{"num_hidden_layers": 9, "hidden_act": "swiglu", "moe_layers": [1, 3, 5, 7], "positions": "rope", "rope_theta": 85500.0, "attn_scale": 0.177, "init": "normal", "init_std_up": 0.028, "learning_rate": 0.0011, "final_lr_fraction": 0.1, "batch_tokens": 65536, "max_seq_len": 512, "dataset": "wikipedia_en"}
Below are experts of layer 5 (counted from 0) of a mixture-of-experts language model. Rows are named router (the router's row for the expert), down (a neuron's output weights, with its number) and show model dimensions 128-191. Each number is 500 + 25 x the weight over its row's rms, rounded and kept within 0 to 999. Numbers have three digits each.
After each expert's rows: "comes before" lists some tokens at least twice as common just after its tokens as in all text. This comes from a sample of Wikipedia text that the model never trained on. Tokens count by the router's weight.

# expert 0
router:475485491508528516484540511501452529530566540559523515520546482498526504552497472497453482559477488522500542463530493502516485490498509481499501540467483477498518505496522500519497491520526516
down0:527501473458534498495492508471497519520454512524487543430472465525534537515496501504483505492468478574503538519495493489536521507492469523502448491499531482474563482501510503492466546449477492
down1:478496496522501484501487496481477512457487491518509493518521505513524502484442497493524515456505533509465499492505524477511466482506445490459483473503487545488483500518506496492537493533498520
down2:533530495491512509430495528500494477466517491486555507485513530471500487471474520480519489510535498484479488484498481497516529514508458483512504561462559496491482478509485511572488481498493502
down3:537469516507495533500483499488524471476535462517548493517496512485502487460490486451522463484508495497501483501433506475470509501473480440465565550485507502525459513528529526485526462469503467
down4:495516525467453553482516484494507480447507482500499490474533467451486528461539488528510552514475485486507528566491551518552480477524490465510487521508508484518483498535545505553462472529482484
down5:517461559514486532502457508515519503524456476539520497493521531529489477512490519509505437517556495504490450491479497494495497498524506533466555502475472540522512519514480469534498536478491458
comes before: " were", " of", ",", " are", " and", " in"

# expert 5
router:496495500475482486544538526461505530487498484477510501505489448499494519456477499485518514519469470475520524558532533484481464456545489489501508477519522522489503497496473469490472518509455509
down1:516513512541551524518492470542487507476479483464483494512435541448470505483485537481506517492500526513491519465476469512510493517458518490476525457505501479555511516459475513519512483500513500
down2:494497494505518493479468469481430494520508509523528516497497530509465464530502483536459479438481441498521458472538464511520498527544505512484495500488493526498521475464473494468556504493485505
down3:538492536474509477509509533472550489514519500496532510511544448479495513545503535481495504568499498477506510523479503563472512499468502549504481498469510504495443473485527471518512520505482501
down4:516482509535489497496494549504533498505534481492489473481519536493501520485500472497465505477551528512479480522519490506494518517468481492508494480498475464507494495513496506462487463509504471
down5:479475463490551497485510486521515487506497489540467519513524558475548512473532495534512538492510489495535523530514503512505436499538508468485508494537482510517517495495537459497504484444469470
down6:532460543460471482494480513521501503490508508477477551490500518561529493486495488480549483529478451510491460469427498494473509535521512517523484474533484522460506537516512491531514504509486502
comes before: "19", "20", "18", "17", "16", "15"

# expert 91
router:460445504482481516482511511512513504523458554482547506475534522501542509525520466517455521547480503534516501535484506473508464499477514510521484477474508515462518473495461535518442507474506450
down0:524517537540498501542444496496505505515502480491488500515509431519501508505506525519436479521491489478507483477482535533529506523447492505492522500446471502504481508477483528469496496489491515
down1:547483499504511515477508504496506495484516566512507493503500481493459455520472536522476517524488513488469534486519514509475514502508494520492493499523530488508525504505486492497495470539494565
down2:481527484488525466494502470533507532512505479510467493510500499478552518480501495525487462505538461475483484501481441497497519542481537517491559511443512515530483532487453461496538502500509479
down3:527519513477525492457529448513495504510477490540518504498512505470464463491504516470498504463522502505487519461510504474478552518479532561509526478520470505522504501544470496475443464487460513
down4:501523512508479476493525457489514473501494506504483499510489512512477544456504523492535531487502500501450426505444502534514439491498526500553501499490479502518516493530491429505511486529480486
down5:484516491508478517523540481485520542549548457477490480524487527477508515475491503513522466437512491516501487458505496500493515512473484530486513463486452527496474511501490514478515473479545451
comes before: " ", ",", ".", ".\n\n", " of", " in"

# expert 109
router:508537520527542535536538467500509502489554472500538500491500451463534455533466529539453487548464500494511543478501495503522494521492509526515462517501497524534481495465509465524466519535508506
down0:502491508492516507531556518458468474482466464490516477507502479518483515517480528499511492534475521524493464468534515500521509529523494530453478515494488538498533520547507463531513486519504516
down1:453506486515489532535550497455498467495509493499541473498514518438517449499496471485499495511523543500507494460507462467516488478461516494457512489477526502508550496494464484558497480510493513
down2:505503482515454491515513476508516468539535474498507482522500522478470521552495503462494527485538497516528482490488475525543518484492512452491520461528505518486479493465499523471501522458465493
down3:511506489495515517497552444535519470481565485484554497518505501473459498545525508457480518484529509461517482504513506509506471503525448478525521486510496530475478514484548494491532473508514501
down4:506494500512500468469532506494491489510521498486471449534535464511467488487515510461526483508485467512486534493508501496492488559519480480469471500496448519494508477560484510542540470495501524
down5:436524450466519506504452511444513498528457507514513477518442498511520515478476520507535470538468480543515459491523523499533540511498529523506478497538479519524480507494480507535478519528484516
comes before: "==", "The", "-", "born", " is", "19"

# expert 176
router:505512528520482458517516503517477519507510531509495499501478497522479482521497481518444503510505504487484485492527496504520506473502508483505515515464525507473542506451495497490458542494531527
down0:490486453521486510515483524483515537515479528484519483508524483484508537535516486536488511498512511504498523545505481523485472461530512492535481517517525501496476484548538538488451550518474513
down1:533544492500488522472521522499491539497504476512521469495531494494506502443529495519523512480525503483497499505499468481520511495486500500432512447421494550526535520475472533533519495479509546
down2:484515531464487495512537518520480486503508493507476547509510512503511488517462518504526507532500453519507515491493506480457460514490513461548486493544528434464540478497503464521473496511520501
down3:470485509477460537495462551485499487499532510523504538496489514531516514522545479498497519542477478506508528510492493489501529533478511527524472518484432452490545509510489505497523528489487484
down4:494495479513507512476516482480531551471488518517490479534500492524494514533506496514511480547451472512546507501512448473525521506484498460475485512479519513517511550550503508528498486471483508
down5:555538511517515461493476460486507453525471525520538501552499483533473478504501488476520489516523467536515458434471511526503442487486506509478483515533497530489546509524501490506527505509542467
comes before: ",", ".", " and", " of", " are", ".\n\n"

# expert 35
router:494500469498487508532445494473498514516505492476527513501510470483481551480525503510541537486478449493527533483480532491450505522504504477523505478508456492462506534531521489458487495509532460
down0:480478469507505484499471548509510486520480481459527516481498481564458499506496496538441491472553493507457477520489511512531501497511488484516523479530535543482495460493497464519507518528496509
down1:456479495496509519503542519496500484505474523483501520524548461558456491482511502475497497511512508486517488510504506531525471475492498491453481519504484548512477468499512531532460464509549521
down2:503508542529494536507566505481544494522522518535531468550520507439513498492468490512476450498485502467516470443493462506509516514510517506515502527519513502518469481563496505470489491549478493
down3:486519501513505507519497514504503519500491451493528534489504509494477502553498479510495443474492544524461504515485478482536487504518466518528510506546526481502474536468498444480522532550478489
down4:510497512500471529520470524479481508480463489462456493519492473511527471474469485513529525501486479464499498497521506494520456506475517461462525502478515500500471473505507534504445464514498479
down5:506494499482499465463496510528465485512475515500502514489520508511498529481513491570492541529504513517506535468504538434449515478479482547484521501562520514491504533508482503461531492514505488
comes before: " the", " a", " \"", " The", " November", " his"

# expert 161
router:504461520474493523486491499516477535525515542533533490538520518541513498528537501450452499550483507478507528513532522531502531489507524451497542533455521461493477511516508520528479507482479495
down0:500537518520489479496464456480536513494477467500472490526547522451475467476535487463524490476520515523479499536508486535498514488499472483492472496524485494490481530498519529436524501523471517
down1:502537538498440489494495467465465484513500471461493485470503552528473547510534507496530504479481531497504490468485521483484496528533506533467505531470496497468481472544518487466537500511525506
down2:490495518490508452526520539493483499519516505540476519457534489500505485533513522485509532523534545525500527544503474518492485494485467459547475522495487466481504529479507497500482474493487460
down3:509508495534520494537470489493488484551509489555507467488501497498520510495515557498490500530493485496484498531499499455475537452482506458478520439482520540534474515489510464512495523519507496
down4:461511502481500501508489505482468491504537547501518523474512445538455512498507461497476514496498509533493517492511492475528440471496487474502485510482504485531498500535526453495461464531496492
down5:533501498494503503538513531538553490556519459484532505519496506510533485491480458495520466470494501523454461478465476502506506535514491496475519484501483537539515466484527489490454514421497497
comes before: ",", " of", ".", " and", " in", ".\n\n"

# expert 175
router:523522497483525465491528518497496542461503495504471513536477526463493526553502529487529451435464486477493525480470568486464450483533574523516485527514500487487454475471494519506515482480500513
down0:541526502489515496487531526478490488491492492547487523471461447523541474507519509497508489524536496506516441505529507512511441494478509496470486480507484493518514498478512537491497534521493555
down1:463520520488514494524470544546500518490481501491524555520511485498461495517537532484460481475530567507482498478516547524469486478485541502467528490485522523509529479528529497538526493525522473
down2:534565518518511504486460544534495460521502525514459557516492486501484507508487504491518513470494521522507517474484498488521469510481536489540514453506530497550535493476493493523513501547532527
down3:460523502465481481472527498525461472534454467477519558518530485504476504510491505481466513444487509520465512531526488447507463529524502483515490501545508519521524532433493503567546486545487503
down4:471543538482537504470539497466556502489527460498520505500483506472535497532526471492530497491547442489486494553504498534521450507512505445483503488526515485493492486537512484527541473492472481
down5:477507503506494536508550525525523496489499491510524486446486511465506527488521482472431489481508503519484473483457476530516518514541494479525484518494509509508518478487536500528503497452467471
comes before: "0", "1", "2", "3", " |", "4"

# expert 107
router:512474508471466489528474544516468525524535491495490503490493495446485513540528495531483531515520462518476501469534473466507509541513496502481477489449477453480545480435490497494460488487494531
down0:476515506495515535495473531513480534523546501494510478532492491527468501475511553509499497476503516469475491507521490478498517512477520507509492518495504488483535476511479462490517473495459522
down1:478481542532481529486541521480495520510505501511482467481502486500529487538545505513488520522495431496542508484492527532444477486530490519530513531504534458485513522496467515477530477491525492
down2:489490485540517520528507517508498485526503474457514525528514498501495527513493474481479536492506510483468514457507464484467496534524486511509500526508493454491510524492499472502527532489553430
down3:512490521518449547507474496513474485461480515506491508493450507517489526507453474538496479499536477502441520480511538487501570485516481523451454524474494519506485454500508560507505511494482498
down4:516453480504524486507499545490507484504486456539491508503472482534528497565482527514481525473469475518514517485506527539501509564495506487498492509534486506515497497481480440515491481448465510
down5:499503517525501453488537470519525438492484513493492506511521523497486468520518524474483479512524520518506480525505459531526541488490434504505490508528506462482482513484534515491502580492457504
comes before: " was", " is", " had", " has", " would", " were"

# expert 154
router:536509522523535505521524497486508497501492473483487496492538519505470470531530543523481514483488499478516488499427515548446505529511516555509484534514500574490497474507474479518474464500510484
down0:477491493536481467496500484506476517480465610528501503479497539506483519470541522496469505507513541537521489493465491474498516499531494494515537486521475460493534519480494540452527505487480533
down1:463486515500532519527506506529494485534503450544535499482519502514483519521574481483520472521502487480483486497460491526528510518499496487475511505518524492500511457548494499482478529492511498
down2:476513496487536510512480555480514515502492448508501492475470527489510498512503489465450509526454506484513483523474501511506485500498489502482539490512520482515529507519485476501529460495494494
down3:501476492499488542503495518502495467479473455501511501558495506543495470490494522523454497527462514515490482514501535515517494502502494509460529488481540495490516456515456473500498495487471489
down4:535454528486495512477499492492527502523492529494471503495482506551510473501460488520491465477530547504463491527492542481462480495561480513477500493512484485467468523481493452490541492490507522
down5:495441505474524531497478526532520480453493512456501494499505543516498480439525460498451523530495508461500519540467509476477488490483465503470506445518508469490512489501508493491538516486486536
comes before: "==", "-", "===", "|", "The", "In"

# expert 124
router:485512510520502519495496462450460487512476471483487493450507511477509526523492511525546469493487466541497514520484518501512514535500491518485497501488492502520505521507494508451519507524484516
down0:526490540500536494488508465487521522497539541495477515473524500507483536482518520489526526495515456500494514486492521500481519536482514565520531463538493500517476491497557473501519516460476494
down1:543487519506485485524515485522494496484495466484502522499522513526531454494488451486501503523564483516503503506504544507516507491512491489483515552484462571477517557507468535495481561538549482
down2:500452501444492512488458494511491449504522503468507517502511532520515490505531481576517491522474521493486544491475507488496491515476569460468497511508515508471505444499499536464491498483503488
down3:514533495480486490492535511496508456491480547517499514492553495470516529478490484493515484507502495483474518500476503494514510505511509548539504524522506484479505479558528457469523496501517514
down4:495503532465493495491508504465464530486509472510506518489520494518514497500519455495530534521510487537534513499470505466476493437457492492505483511455503527491526502492501528464482516464498490
down5:492501575572517484493479500512511556498477470470534477493511496475443463492473496488531511480504524498482509532497524499470459455456504507488507517477496516465545515495465480509474504515521442
comes before: " the", " ", "20", ":", " MF", " Representatives"

# expert 180
router:459510468477522515504472495501503509530465530492489521476499505464501521487526526518477485553502498470512518499528474482525463531473526536482477455525487503452523454442497521464507472481483466
down0:524450494459451470485474491490482520481461480508493474500488458523487543519536508456497500534498467516509544507509491497503493522549541522489507500490495507475513506467510529482493531503493501
down1:485485475463492546451510512521528503565534514510510526497513494503492467500499491499540509548433482525480515526489535511490501503529472492507535489467521487468488557489473438458497476487502495
down2:482488489489461485509496493488490483465510540430488501460517474505485496480479482475555532503491509455500537552529487463505509543525548471436484463482489535482521492500530494495475465493444481
down3:466471485463547546474490473492531529453500488512481485534526529478499480480516500472484499504461463505498573484482508517513519517521463517556543453507548478489491509498466462502522491532486505
down4:494485466548515443535489505496471477520487497489543506537497516502495516470533469553499514506492500507508505486491504454510478495510498475514480471463494531458482442460497515513492484495512477
down5:476499516483574506494513515481502541516487472495467507519511510463505461508505537473467493489513471510474525489535492543481521568469491543485516464516528450500483431520506504473521465550511519
comes before: "20", "19", "1", "2", "10", "3"